python train.py --num_hidden_layers=18 --hidden_size=128 --n_experts=128 --experts_per_token=2 --d_expert=80 --d_shared_expert=64 --hidden_act="squared_reglu" --moe_layers=[2, 3, 4, 5, 6, 7, 8, 9, 10, 11, 12, 13, 14, 15, 16, 17] --router_score="softmax" --normalize_top_k=true --routed_scale=1.0 --balance_loss=0.000408 --balance_bias=true --init_std_router=0.0112 --lr_router=0.00153 --vocab_size=10325 --norm="layernorm" --norm_eps=1e-07 --tie_word_embeddings=false --optimizer="soap_variant" --learning_rate=0.00953 --beta1=0.95 --beta2=0.95 --max_grad_norm=0.5 --batch_tokens=[65536, 131072, 262144] --max_seq_len=512 --train_tokens=788400000 --max_steps=5742 --dataset="wikipedia_en"
Below are experts of layer 4 (counted from 0) of a mixture-of-experts language model. Rows are named router (the router's row for the expert), gate (a neuron's input weights, with its number), up (a neuron's input weights, with its number) and show model dimensions 0-127. Each number is 128 + 24 x the weight over its row's rms, rounded and kept within 0 to 255. Numbers have three digits each.
Before each expert's rows: a language model's description of what the expert responds to. This comes from a sample of Wikipedia text that the model never trained on.

# expert 5
It responds to: Mid-word pieces like ct, ect, pt, act, form, and whole words control, support, market in general prose, e.g. fluctuate, tract, contract.
router:095104089110156141102106150150130134120097120099105135136113152103116129136098129133159111113145144125184095126120163108140183103129112120100108116105120097114140096161117120132155087098135125074152129107166117148133128106106146148094109160146147146124115162083167133120115148102158150145119146105069131095081123161105061095130140151104178123136134111120120102161148130113130130112127
gate3:091135135158172144144141082151196124107137127132154158150117112120123133116136118099143095109122124134116129192137136130104108122130134129096140152140090125164182143108144142140140099100157110145105148103102142138128128097117132160140082121135134172137167157130151120132109135134105105113121128126137159106119183155119101089164105175099154135088111098136170116117144065147096150133134
up3:111117137117141132113109126158163198092135142154136161090128116090069155100133098099130132124175129152146146123107126103109153157124119113145060155112134117134129148125123133104159132117117091117152104108155102166110127138148138112093133127121172152140162128120124107143112132111119125163113144102157107114095183140170171086126129104127106125164140137096156166126128110148153090131169
gate4:093106107111129119133131056107167128128122135131179184166110129133124088099106150098137111125169135133124109145103125115129124125083193115133172104164133141123143105119139123093160145117111156132121161105164124127164090119131151117137148160171130154125119154092140114150099134142121152087168144175131134118113093117085099101133171156156107111151134122110137143125121129124159152113137
up4:055129142100129132132170117116123126122117109115098160176101156099120116074122111131116125156098138106111129091164093118139151192140137132137149155119126126125116094158125099091154124129131143094160130138131166115128098119148091135095124144185125130176141120112130111161085176132126109127119147147108118136133106165110167118114191119147125118122128084107154151103123144138136127112093
gate5:085152107126112119113140170136103143110111119133129171119157103138145121111140143101132192132112147095097122137134124087135141130140113119128094090119096106099159138111130086109144086148157130161121099131138109111132136080077124093139104166144083135147107142117137116131123144068127189145142167116104138168134121170099125125095139143158119131169113095088140167140128146129158109116137
up5:095162103110136101103128091163137118077117143141099148155098154128193125123162127151123150119159107138150078064159139079128128082118152139107163161153136136134089154093150120145148147123159145131139109122123077095115142119155147156113129129132107107125095115101134097129106157133136141149101113134101130159116104107146107120072132104150125126100137084107148128130113133102134087107133
gate6:073121074123125143158140115136159101081147138157146114177148126131150133154125170119143125146164143121135146191103130092146145185145145148098143124090114154112086105099129093149075138127130091107100130116154102106185130086139135149121108135122143113116155134132163130132134111123159105137148110126111148115103119155135155125158160135135137148136169135151092082121141124120149166143118
up6:165095159150109168138106100150115137100170081116146151110142126098121116128130107097094138125123181150104148111130132127096126149126110147126161131081157127104070112154131188119137118107123125107173110135143148081064112173112155127109122096115075118107136132132114165082120143148159135125100127150118143146110102139138163129110116110105135117167120146122107144140107131085157111137111
gate7:152135104098108159134080129142123116109082156130130146140124169093135129108091156164156106120119100132145101123123137179137151092116101109126150139134098149116112121147114147148169137107169118146105133133110134137108096076119120101102121160167150142154124110153131092091149145148148109128132116131117107106137151127137137152175128085181164095097147114077147134200144133133104136105100
up7:197158151105158143117104118137061137116130125118138137130137134127115167129125153117141213128166159100142126093123130132151116144141055129116117101125111094144132112144148105116124121124141134126139151143130105097106143105139134089134100101094135144145141108177133127107122152116139151131124093122081119118115148151161113156140158141072152132103105107115124186135155135126084139105107
gate8:101125126116113146085141118186104167128125095149150165152111138145136106083128085068145114089092167137136160122149151132116124097116124100163106141137055134080107124143135115142102117130141144128131170108121120127134126130118123106149141141148141129141105083154147122161142109103114101132173132145105102130134116139096091122143193136123102089147140134140104154114110119145180099148137
up8:157140165090107089129180151133117180160122120144122174075170139141142130109165128153145129109076148145104071128111099103182166147140135093123099124142098127177097103083128111129130129148125111136148104138088125165168152159131124121088134121124110138121160124142119158128140095134109147128088104102124150152117158136139130119116138150132107145079134109138133129122130100117100098149133

# expert 14
It responds to: Bare space tokens before digits, chiefly day or year numbers after month names and after names like Billboard or Route.
router:127136113165091083116130137105126125102093142136150110113095129147109113169131153128156130099114084067106125082066150142126174105152112113158110156123147111144136155179108156147174089127130117142144138118171117118154147152132138132123092170117164144107143117147141094147119104136118098165133144157139105133099102122131156163142150102132134145164158140114127145146125121184124086129136
gate3:113113141070142160165107122136152087118133142128098118101087121165113115150154156122158137165176141155101124161140116115129149153153116085147160150147139109114086117168131091114121100110148148150109124110112121134122185076107108139142119124122151130113133134176132140161098144204140131130134173111139116102131124107112136128091101109093127143146128120103137164122136157120161081143142
up3:142159096140115122133139136133148129122096105143162118077102114123071151113136117162069111110134131155153155127114100119144121142123161162116069137115125145139121112112093125148140142069125154145131096140142120159129114111177166161140173117155103102180111160107132119099147105093109149134117147118123156143123108141097140157157118091165118117112146122127150150134172111112111163146075
gate4:163153131141136125081126152141077151130154159124151091193117129101114105160111090109140146108138100141096152126129097125145125127163142106134116128136098161088131142153094098129113122138124143130154079096129158149177123108094114151106132136129135133115106112130114121078160123093124108163171144130155176146104132157136139105136091145097126143138153164089154099154133098119139163173129
up4:072125093135149125084118130123119160157097107096159084115124133113106091174136128144165185087104095119138143127146144100158110150092144106142114127122104105113128163139113131145154120146105105151094092102098145122120130120098106150165136124123163120105150129116096141146164153136114125130133054116089135098098128109095108130102120119132097146144116129148143177135118128119079112168133
gate5:107180132156119111122136105123103076131115121144158112108098168132112120098106159131158109124137132156138091157102113119139132150168167058140117106176098110119112123109123161125125124060107171134133128155145154115162121100110129144098136124145106110141081127135140115138125130168116108142130135116111132137169139078120134166144140104131137103109149105134098113146098091142139144180182
up5:140144170140117125144158159122119157156155098125130093118103099142144116163145128098118162162132148124143170122146129136137161116096083169137143147109154089124129123091129114103133114170156111147164096159146125153140133160126111095114143114143112117126215185105147131108093112135097073128124130099085120137152087146125145096130093152091116113138121150119094108115130113125142150125109
gate6:124090134186144129172140157122108151132118157138094149121122137140127101143126133136128151162097117111085150143131094101120127117116163128100104120157142121107081074107146150137138146145099129146097133134096106124139158115132123127080169136103165062160100122094151103088121153140148142128158129138131164147113132122126159156114177090135130138129078124146102132170142147162104099120170
up6:140118130121094085123150076146111118083136113110152115072129127129140127116130077105086137143171141095112097154143092121102155105115134132146145103113148104109111152167127107155121142135146128180105138112106131167140134110114101104148108138133099080145114146121101135132140134147109096086118179094128124117147149111188130106090131109134142142168141189109128145162143137152172144122123
gate7:094140124138152133138153126134135128142115123085115094098187162133096195155143105094177126160094136149134144104131115146152110178137113124120074145179104114138147140133118158102169128090126161149137106105147153114128111132091186121147113150133110127122107160147076125164123129159142118134117130128178112163132139147137132164146124095142120130100135109106148082140150130140103125148137
up7:146118076114123156129153126131061081125144121155122133119083077097125164091133124183117063125128155157097106145141141137124128118121139114148121124129114168116122119148112110162127102136120110131127161118123109148142122121179093155096130117136147144100137099105153173167113122122135115108109153129115139122151164133147116097087102161105109113137105180136147162154108164138088131107098
gate8:141119126186179117175148080120075134139131144151126116164143144127146134134142164124154142144111132169103151166111134077134151126130103079103131156126088123159137107153107112114095121118155147096126152135173094162142146086104093117160119114111137141077136118152142099119116143129118151133126128138120130107151133118104157128143105110144140128131098100165100128128188116170111105154168
up8:160079101107126144113123148107130111162082092120126122115112133129168124133122130136124153106128112121149112124158160153148110120076147183138132092154151134115145126106150140145124121156117131133177131095072158127138111167098132102142137124136076102117144116129065118139099061086111135109121100149136123133135123122128136112125175130129119086150123149124072148126124092132173169106107

# expert 8
It responds to: Word-final verb endings split from their stems, mostly past and participle forms, such as -ing, -ed, -ated, -ized (refus-ing, remark-ed).
router:131147163153101124130088075091140105133142128148094137139105132069124117149135116093164116136123141109079133158147146135134154181133158156164157114169111093129134139141107073131184118125114167151140152103152084123140131136121104119132122154133076143101164165123160118140121140139150142132102102105131140114153090152136117087133151145113100103171117115129170135137155141139108143116095
gate2:119092105105141086118118101105105131099133152141146115133122134095148126113123086093146107099155136139094189121126121134147097146081109144125160147107065153120152135152138131129116110123153145123147155149140142122116133159140091110127109120142069136112084134132120111135116133156155148151150126146117114155129097206201087103162152140137120141120135155176149137129126147085137129124140
up2:151138113134175152164177164087162151164136114099114126135113118083143119163109136088139140124165105162166151163139084128106161131121145100144127111118083103123115139156113147155142112155169131105158124115122146140117109073151120160128112154170102139115113153076108091125126140106094106114107121105159100165135143120120127124114147142109121132112106076156116124132119143125155174091130
gate3:128153152098125135097116121099093118142125121135124134102128141118161118148123121128134120151127150084134077132120165162148112121098166131152143089130086141154138128084135126151166092076165131124103177105142121141120133145145119132089126116140140114116087136095125150101103095151124117119091135099134158136166092186082121158131099102154099073122110141121154100098139142145162133076126
up3:164109141149121124079160110177103136132157114160085112097157075108085145101111142124151145179181101175126153144146129109130161126127132129119144140100125126148100149123111122115151157115128158109106107119140120155152122088119124111118113139134155098107108105137116103091163138177136153066142120093144100125121164121073121095134144132137084099117118119123123120113147154095117126110156
gate4:131157110163074092133083102124127084144155154134122143128129111130150115131146077104124170098152105131077107153087127089133148117128123151098141137149095119088089093131109097148128103147149156114140137118135148165144135082089136097150081154110106127149129111121112113101086113132129158089165101099124151090153099125146138112124141086143132123119107137150136144161143126091123142096099
up4:112149124130155142100069133127128112102117102135105117090127141135094104100166159107114152136132164111116133133142118150092118127198145136119160098132159170140129126135155138141123079133131116157138144111125124125077122141124093162114106124112145080154110132122075127157129151109118155123107128120128123130159134166126114158084062134151161108083107136166121085111129163101092152106142
gate5:089162117161114096111111146150130148141112103126106120134081099114148149087100148113132148153132057090124126106155135119157146156126153106156108114155058153103136136110112109166137142127134103127127128119099061112080150117145090096130148102147102091118142126140114106164100119120098122119162113108137095082131126143123099109140135174095116131123107089103120127100118139108143105132104
up5:134153123108131092137126106110113111140134145110128115106139120132108089099124146113164101116168144114123136122095152140128151145114112114129172116102104099161160140125106120106096127163123139111157114114121115116127109152104112065101157131100098080135139098157131170128118106155114178150112107115108200155181121094123089081159126162099100103131106163133117161087150153145121108113138
gate6:123088088133104190116131090169156158123175147127099091082130123120111116096160134122171071156093095145139119183128142124142104132176131134142160138155133156103147150159151111145145125134131147115125162109129127141138167133121132078110118141123108148096135137136094133141140122152116124171125146107091147126085100133106152127166093109163103148142149115114150112136099099138161122126106
up6:103138140114099150116204109147105130116170123112156121131124156128121159139100120144105165096120068106124132137133098132111109129107135171143105120121182123135094170091128161130142129166111140119124145109151099107099100157098122092130137140137131121121158132128091101124106097143135100113140125134113124089128095131119134160096118097164157149150129091091108176105145147155058153116114
gate7:166153115133150129173147118110061109158123095153161091162121131138118162142215108157088159154127108116155129130128155137136162152116113141149141136131114107127120141116150077146102089122164137116146137098156085113127136132147093127111110094149131169165153116115132116124077142111123136135108124087157083125116105140121090110122089132114099163117137116109120105105143144132123141105125
up7:109143138114114099112142117097149134119095158141137074117152120135142170146133125115114138120061129125092153142066166119124176117144156147124095152149136057105082117141139144132140131075175161103124126117126143140166083151173114124113104136123128136103130125127161111157112127177141138160129108109117096176161125132113125127115154135139133083118138138134133127115105123150169136138162

# expert 18
It responds to: Opening brackets before a clarification, year, percentage or country code, especially in lists and tables, such as (tracks, (punches), (2011).
router:118090130097156104108112095164104101119105107130125097121158146141155162128184120152116124110130074134110131104110120141125075106118127127110107171091114175127141120159111160124080102137090128120169100095102139160120084160132107151116123157124150121148106114130133123156090096156109144093156158166110123142144107080123157150139159122127136181166111146132112148143135141137134141099143
gate0:094202105136084099133152120149176151151090129086133100125141130119129112108097084145163134108150123135147124116129119091067115130162134114117109139119126120127115135133181136086112109106160142144139141072100144090154093140156122144114086123148117136158096125139130167129120132095125126112117113154157105171146150132169124138186163113117135148149095145145102135103123144120160123125130
up0:171152125094102078130147145140117116141096128184131114119161102131132140161160121139144109123086123152123144113074125086126127117126127134082122171120104171131117136103127132147108118147146163128139167129065116192128127112084135111161101113115123136106131143144137108135134088130132186119148143082162118157086136132144125101148123138135152137116113121102175119113159142147120184136118
gate1:102118148136130114112132148120084125087129162151073107136124104102122164131148100170143094133149114122080152079133126148093140138124124090098178112119186148103117142114113121129117160187101083106139130115150088162165114128144108114155157126144110102133139096140154135103128117169135092137100103131097168157137102115136097099107118135118164125167126134145121133128132096173117120132118
up1:128108091132131123146110133098114130141126103135118119112150092103137140123178137138102136169129108163139115151112148162107100115146177120134185155147167095133164156134096135133127124120157089117091136153117128138135102157117175121130102117082124099135121071121095143089150121169117109139088178116118133185107146099177098132148144099168123130136115135153107145116147096136136159160130
gate2:143132153119134143133086105088103094116148156111152139125125127095146119106151169124085127117135109156124084136093123130179174146113132173176105121119138134127124127148152154132131167134119168103146120147150108084113173088150120166131158141076155108119130109183124121179078119136127159180140137117120130161124135080109147153115150103114119139129123103146102126143122119160101148118142
up2:117141123118149152103113175145117101139092161107170107125158173099147175116148128123124154162129091142145149155140045120141111104084128143160121104114130179145139138168140183125133157096169132132129143148128100146105095112124100129092096104133157101128116141112128128124111086100144174129109123127114136099105098142147128131084091151142157136146136124107140132119113135157123169105130
gate3:133111164129128145139104093102110132117103095122152148130131128142172124134125171111127125107076130146138134175151126156139109071159156116171128156121080185130110128178131125147093115083127181100077128167124161127106123127143148148135093161091174110142109124140144079087103126144122132134148131139136118134140095148132127155127114120125140115131145119119123159084100119163126088099115
up3:114097125102123148115167150116081148143149092103106114083107119173102134145127124158134117141129113116139096090145128132105122152175106095136138087163149069107103103112096127085140134145185111108109168163122161096102107146115097141157138133126096127143123123148113166123154089116095140120129101137126136118101074109140107084118116143104100145118121146104112116148162156111114149099113
gate4:141132145115162119101138133123083100153150117128122131140121132133147094111154122110078141154109155088134131076134143125122129096117119097148173159107135125095082118133168126131080137132182108091120149099159118145146157160111138129128090162156147101139148139127188121142133112122138137148144112117166162107099171125130111111139166129113114183090100116162109102103168138121128090100148
up4:128088137143144121137154096148116137085131123085143111124159104117140117116146107110105106141133090157117099115072086185150123118114162168070132119116123073149096124105147143102131146147121147164153134132122111084102130106158139133180146116124107096123122104157123151125144091119135118152100109086118147141103164165145143139137128179148131149108146129151097134133118132117114186169124
gate5:166171112131130131123093110084070106107105131155089159154139110100118140144122128150138136140128134069151151123127122111125158133101149140095160138136121165146147110146107144139139119169124143144149127117137076103109142131125084118184107117130138131122134112107152120161113120159159098090136170119120139193157126170124115090117157157105125146154108092084128112109127181147150150110132
up5:101134155091153130150109142150187121108116135107143105126127183131129093138135143131129106160131147125117134134091119097095132161132117118114150138118133145146106122097163105155183108103105113135133113193149109092134129155156131128108149152088134050152135157132107151129150115152136152221118164110137112133111110153153121097129084105151115135124129122123139158129158131118124118160138

# expert 44
It responds to: Closing quotation marks, parentheses and sentence-final punctuation right after a word, especially after quoted song titles and phrases.
router:123088139137134102156085155119144135120109112159123102111095133157116150181136109142082125139159120131132132129127172146141127146138116110164067131138156130154133129090110098078159106100138115116144086145116126121166124150126121106129144073132171099152107134148094081139143116146125119126108112148105150133077083132121140172093150117163106180123110090141169125120136154107149143125106
gate3:143111190089129110125092100122109135134127127110116121138160116128130102133144165129123167156098080146130113120144132085144173140132146157150124128092163167102114145097084163128149176140161162107109067117142139114158094131133123117121147107078120153110139165153106101138107131149136169095144126159097115139147142105119168139065127109142136157123109161147105121123126140155119150150135
up3:162158149148146078126160111163098116112154161092134115148119144132143118134122128139176119128116128168108128100086128107111153129119127145153138121129165156162116108112075140149152127066104133137099095130127193109142099149124183115112123089080155147138113114120112094131098166120147130111104107144164153116135170101151096141095141135123137138125134079105141145136128135093156148135155
gate4:119128104144124144154136143123153140100124141113122120165105126139074142101053074135148123124131103165098104120126120146121096139138118114119113080155082135128142130142125090176171133142108112104106119168136114083160132156184152171131159116110109153110129135140158155126148131120162164119116116154162115110160108102130131126133142142110167130164088113155143141130125174162135147125086
up4:112101128113144130080151094143146081124145095114170110136138125144145149118146123124075098154138145109134100107102120092139137120181116144122124161115141157102120156114154115095132100125131160136126152110142115134149110146116128084188065135119116117102118085146130112151164112136127085138131135126097160140129122122132140115156080110146128138101164194125129106096162124136164118152182
gate5:149083144130134130146157122153120125096113127073151115130119146130103096132123168166128121103149139133109135093125106097139136103132103136141137115170060127149150138147163136124083098135109118116157090109170157104098134143164118159130115121157206131103125082124137141114117096115120139111173114138142122137147133158134137149173158063107107128118124157112091156151111135143114130104157
up5:115149109172145095102156138162149154136151119135146180121158124139123117142120140146076131132151152150093123155098150159115110129109080094132154147155131120153102106111107122148142128095127190098167108130150130119101164127099115145084158129160171110128131043144138171140117115106100129106124125143131121141102145103099143132134101094101087108111133146094135145099099119131130111145142
gate6:083121136141134106135136161143095091147099125108120106170136113090132132131095137107145150110098120134161158143127149099116106158151129062127131134126125127125182121118134147137160152088158097106134116139112180134153102113168125127072143160126151140150131163170181101133125161113146124108111147157169135115109109138124121172150113100124164094151128110084143127117167141148114144084113
up6:144061123146161083119129116157084133172107132139094126147127083148125165099112134137116123152094106143144143153122139118188140080106172121163104099135148144145115125146162140157156128093112128104123166093086101134159158099129121119093157145124152142103138138144143093070158107132133142161129131139123089144130101164116116097125110112100109131109103124105153111099148114112128110100136
gate7:132119140137110141121106106098137063107137110161126151149146150119127145146089137105135129119140122129134139129121133091080165096131170154115131080112076149117123123147137066099109126133138057139134124091126095102170107155094118134123120089190162103134117130125101135107141139101102143105110134132139101172138153170117163140161142116109110110113156084119101114158107138112147124126126
up7:155133127145110086132072138182121126133138135124129096151133166135117132125128153128145151115091134094141095121136145121150178102135091128124098141143111096161170111086127139112130067137182186097140165122112123088179122127140139113153144132147141110129137108105121154133118071159114145124123151134181128124132152129144138108126127172172104134156134151172119124128144086159118134126107
gate8:152158092111133135107129128154134098102133136116130060114115112136110120138140111162136121100123152106116158161118095132145115124138112155160150119105076162091070136113149144088082099113142119116090109182145139067146109078089156106139129100111124154141174150112130116092123148139123104119151126150119135132143146106149148128130141147149141115134157125122099143114080078137133084122101
up8:119132121135123108129134134121131096125155112107169111124128135109139120155150109131094137082152161149122124113137120085168134098122121122166187111160134120104119133086097112091089091152123142113156119147134140109112136111115128111182137133131116204109163118130133122094133127115108136084148126144124094141181093128109137165107190163106139130116121140128087145149119089087171143151101

# expert 25
It responds to: Word endings completing a word begun by a short fragment, such as st-ressed, s-ure, Th-ose, ex-cluding, H-owever.
router:127138139125169133142071107145130147110148100155144154124175141125158123115149130166104128125122119110134149151144134163138116122181111115142114101160096138108076138134115082120163166131155135172094100138076117122175120077151103097156142141099094115102087158113161114136135140123151114132133125112119153155115097141097138093138104134173176163139114111143142133159110094140155134149126
gate2:113115117130131135163093133148147123170153159114087183134149156126136121099161146137145119142138099104126104096114107161146134110123083104114100149113099113102110141137145081122117126140166119125115161115129121101141111103169112121146145092166126114082134080088098135168082081144125136127156112159179184132133162127162122127142108139173181106124120119128135141121114136139092104135130
up2:139115122109097125119099084119134127136121122164127075096142088130148144132158129129082143110074085145152131167132094084155162155125085138119163136107156130127116104159116142130111121132118132126138089176115130127132131142133155157112128137163145113117139133136162107114168080144085117122093106119109137120088141138146111164150145156095140135137086190140109170086125166112122110139151
gate3:094116160126091149123109113119126124117167141141143176125182146170159108139076115138141111120111125128117127158104129157155158129164102125120132176154086163137122136164151120139127141088176139132121147102132166141146126119119148129122107166125133111134121143148142121090112133155114134081130117107126114123096126176090164132097185153129140147150107158140127165144138096067128081154148
up3:117120108116113128084089125163132103107142159134135137132086090122159147180132152095143125122128148118136155137184118113124101110117109130124129083138144125116101123132124164137137057175117116074095090112126105062130146140135113188109128127131149111111162159125110131103140119153099181098136105144067164146138127133150125110134138155121096133132134129088126140114134125139118138154095
gate4:071140091097180096162135098139117109126147107100169099091125155158124119164122109113162105131110096102138169128172120131137130095149133128140119140121117112100111154117127113076116161152146096141135156129088153135138110140099123122102113139139137166087129149094163116106100122140152149097117176090112126131163110133109125138126142101098131087092117136129138102107097180103082127120134
up4:144151126155111107088140120154182112122137131110111169106125118092092119109130144143115149150129118169109153119151120164061137105145137136062159167114139108136140144123116148154168116137111136133120108074135140161135084129122121130128142121073112145086129132139102121126123100116136157108122119143155134094159124123151060147138165134102104143126147120161115138096180138138160126130077
gate5:158118091144146116133115124122137142111136094123102140145119157133139146171156151130149134136139127177131095149134119094129108156146092081107128165113133103105093154100123130111156104124155116161076127119146151095086100067132135119139140165080110077117150142116160090121155124109102168131131121129179102107117148129126105108119109127181149121146170145100140147141081102108137130163134
up5:109130129140121139124141137137129114154158136111104116102128106099113137096131145138159108124115152091153100105171116107144114146044096151105140116118144113096119102172127169163121115145111121117139117130121153126148119106066139151143142109138087099120122141140107134110160190126134151117135137189160130206121119125130133168096142154098116145130150139137126090104154092135098114139167
gate6:130113134132111113133134144125131129101113114145158128153212102124119099138134111132159122172078076137104148155124105148140161147110132117144080091131112141138117092158107117139145117163173156209131100148098100108160150162150122108152104129129160097146159163144167135139124140135159123123148110120139136130108126149064115134111138165109141128125118136118136171143120119131123083119153
up6:164154143130098072097140123131115142146088121118119115135169098147122146113108110125089131130156122135141092153091156153141118136132121125118151106164112121171134126107111110141147129135164102087156128160135137093062112138141114165118143146116119158158094156110111138162139147152131086139134140083170129098093131122106132124154157152125160136129101157101125190127103140067118082122128
gate7:142112109057124142105133104114157104130123143134149093135127132125145105139134112149112150077102106150146138153131134164170136136075142103097141104134125102153105112145125150084119139112176137131142123165145143137136111100148165133169156133140127109108165132155143097098115105160152132087082069115124123113112175121122119132083108181117099156146125102131091129128162147141145085108137
up7:107105113088125089180153143103155170178152133123155111121169122129176136123159128106088145098106138121084151140107159141150118114127124135106147125141129128148101101139122159164108185149122131104158092107128061121100092145117113124125165084120151122159134113145127158099167143102147118175099148099137120142093108122125135158131156151124127134152132131112141145143155141175114162125130

# expert 0
It responds to: Final word pieces that form abstract nouns, such as -ation, -ity, -ment, -ction, -ance, often followed by of or a comma.
router:074138167128109108168116097132105156109119119099104113155120135129170094097147102165137115114154111138182141130146165089122114124154107178156128108099120133095141106140153128145141104104171138179154119092152089132147101110106114090109163118151128113115130140114169075139148137161138156145095152124112105160145123127091106162128149141149174109163115139142102144164123120128115133121126
gate2:141120118115137146128168126177148103147116094113147116153102140112091075132123148113111087121132097103135098112147139078095151161115123139131147094100144159144125077103117129126126091144132102169141088114170109109152106119145125106131130160120056119147127134136163166151133169115158095136102121108114121155155145114101093107127123079108140120128146073135128128131115136119128081108165
up2:149136129081130137153091121136146126113097109096127150098145139175126122118121120128110171140077139188128125151087113130112135129148151131086115165129123118108129114123157153138138102113132196102120152136140129134110142166125126108080120121104105121146091105072137174180118181121100149121096126153122116122171112095104103122169114089138104145134103111141104112132134116096130151096152
gate3:119166162143147153142125119093089142118122163140094098133137130137142186155166138168122169112140145102172184138122129109134136142129127155111095115110146142147124144133126127139102068179105123109135113136124114130154124120108155067119115149138170132102126107076112139148107145143113115144122124153126121137062100084098122150115169120139144113133166144105104081140160127129118123159157
up3:153095133126107135116120182142167152149092138088120088160156143121150136139160116114137110118078114081155166135152103127148129184083116137157151121121086121169150143118143130119140142145142167148101134154118145087128113079144131133118117155145133128158115174101130162128089157125115124131155074119144097121129110149133131127155141130130167140127079098152166133139144138105099157148091
gate4:132117117124165122146093132129122117135140168120074117168154137146149131126113088122146109143109128160159125157109153099130111161139131159161115138138115153179108128167148128133155115145136166152156154159166120120140137148093133160142129093133058133146071134146165176122117161092130125154120177139145121092096110128111113142154180137171116123171143148119126100159142118110152128134111
up4:123111112134144116104132127168107147119106149116119086145112120133138147132145137142093112104123120099101140132130143142080140084161164107138107114120103115083101123150118125142137161144165139149097094140145125171166116129152130159115109088123136087119114095175169158119136110173104117117133144073119141117155142136137117140195176122142092133081188111116120155128138113163140154150101
gate5:129125130151124137132126098152161130109123134109166150178132129128117099179158159097110089146102170163137146173083151117099163130110200116143118119105132102123148119144133134109117084120126142127109091129117132086191123089123166141111126147097112136097135157153133166102099135132161131138146121146134109123120113115150113177092155141131084125103127137103105134150095107084152136120109
up5:117123123151112121123145136138116141137147107137144136095110121111108144139109126120155126120112132147101150157127118084149119122169135086113135173131126139147152110119128156142136164102147134169159089135152139159136149135114102175145158083084153089099068159116153163133134152116069150135144174142110104097128145077155137139145123107142094147094194131121117148126066108121149140106125
gate6:176133152168098139144086135092151121138126104132139086130113114085131093136114138142149077109143191074161120098147156118091108147160097122123119150113128096115092159131121128157133129104187095116095155130139129115116152148110116123112135157138089124119181107098133092133139105161136130105104079124100149129138143118141158124127131131144149184138123113089111124113141145116121147133085
up6:178116120132115112111110129131143136101103115166152124164154133162120129101121128108130146124129107181161127106132090159111079127085066130105140161085162099125099132137138078102117125115126179145171155101102140115110117094140138185108132131103136136117134120158136134147145120134127100113118105151152131073111171122126118127135099100141157066169120109156132127143104135110124116165123
gate7:094173128138111065126122098100120128119154102127113125140146129109175116139139132118114133100189129141150088132147110129090176161107125138143139122143123131109164136132125094153132137170165150112122136131121118084104145135175144113093151151172100095117111093118145153132137141151114120170137137127121128106124116135092160087128069148117136099118126099147174129093187151134136141088150
up7:111145110157135133096156125121112121100097090123122117119130155125150181113177106127120140092167114150148159096068105152127152114087147123118132106137077145089119122145125141105116096120132115162141107102131159101100087169140111115133091081113112079141123121173135100173079110145126140146093132113097106141129111119128138141133128110147135077167171121130107124132140143149164112152122

# expert 42
It responds to: Title-heading closers with paragraph breaks, section equals signs, blank lines, and opening quotation marks before a quoted title or phrase.
router:156139157104156090106082174143145149151095135148122117140103118105101117146132173139093163128128117132124092077135178061141162111152133096147171185103147144105152157156147140142131122149150125120100095085110123169116139124123142117126155151120154109110125108145120133101151080137112124127156123163145108136163162114084152171122105132136132140134105154112146142146120113135120099106142
gate2:119175177038127102107110146151102146150120154133130134127135100102124159121098110115110130131118138113143111169120116113102135152140159138125120101104108151134089109127148133130102103127123102117130126111121121135125113123148091117127115104106142094144161088137138102144132109203144168096133122130071144150118114080145134117110119159103118140128121182137110134101100146132166093136062
up2:152139152089129147151140084154112164127140137125083109170129147173143123142108083090137133094101110120106121143120146089124122119156154106111091147097141140169154137091131101136144117083122118157105098108125152118095112161120125128113148184100133137184119150166086131115156158144128128132163160124094121167122134113183127130114126163141166114121090119158152154132114145103113107132100
gate3:117120133074110128149102128138103164113098107080156155135094119078125118150154125103100136117129159131112144102148138115117127124140156109112145095076086115113131136163148083106128148104155161129105121091122125116148136106146061111138140111120165134085110097118106114147133082138146119181130160125121148149124134150090113139081151156107126179112161099126135128129156132098120084113106
up3:177182123195133113143104128101141126107114119130152151143098105120112125113118154111151148100166129139117177119114119096138080100158160101114155154127146133135125138108167125124118137140155122122094104160124102144139161136096085144135125141143110120176108134131167127136170118116119106079092115178124119190149144158148097132140128114144140154132169092116129125083117108125139121175147
gate4:112123133106101160137128104136131101135103076124115124124098130106093128126115129149098143194074146124141138129144177131110127171101147111148148100102106137132088109106145156152132137182117128113151151121126080062124154080107118150119134169104117162129171146148138139110127122170122120091167095137134113167086137125149144153138140100113115091066131119139102137115134117136126130129121
up4:148126095163121111121121137101129142108128162143150116127098121143150162149119122148170134117120130166111098130115081086112140081141107104074155160145116092145125147102167085107120122112106095115107094146142133125114091123084130153153078114101117124101127132105088148118185137100135145120149141157127097135146124095130098094137112133162164107150161116100142147160094172121108091141143
gate5:126156115082153145104093116106108126123098143136121129145079155109087102116093120153123122147146140129111131113100154149096130102145160122128086097186099128134063126087140143128135175162130128142123152098133169097145146096160127115156127144124124119145115139171102112158103127122106138147109163157117122149154119136148153156178149117108114146086089136112138124106166113082124105084142
up5:138108090124135151085120118123120132117151148138124141089125178154129127097112099201086116110107138125129110121141118115103175157138096120116108140131167107156110119109106156125112141099153145125122126112122117103152127111103056127144156128114162089100158174107119122084141107131084115114144105131149170097115130106155186145131104146126116122124128120117135174109140176132161157092140
gate6:133131127127076116123107129145133136146171143159109127130127110147137118146157085112114119111096097109129159135142133136157160162171094091115129134120144099132122142122132139098103111141127182129063156136119123144122146161124117160093164168110102155162104146123195128113131085173083105138145120148153118060113098137118065142148099134149138160102107107121126118117133139129131114142131
up6:135132123199110138119159149112092183124120152096136147175116135141080123143129159129151115125118134138145116155141097130127073130092174145122124161141107145081139109133129099153134134130099080128144076119122128110160119138123132145159131134117138144147108139134116117141123137117151180136165153087122105176170178143152145131125141141120132115139164112148134114187149138099152084157121
gate7:157133151168158115101112165100109136193137161176133101072104171141178162136103123128120121097091094159138132139147140101110118138130155121139111120103147144120117141130145136130160131124116116154135146117132110146149112121088135108148102178121130140142168117120137111144140146152111147113144116155151097105170065140127132119133114095165155172140149157136069116131140164163129140124094
up7:159121111138105128147120129107144129167164150115104107127110147117110129135143113132131127113121132082148144126170136148114130188143094143117146175138113082174136092112131148111134107116124119138153156116135137155110151106158099106184098160101177149104142161159104126086184085092118135112112119121141142116128167079097160109107138129112125127069113116120127158099108122101085112140117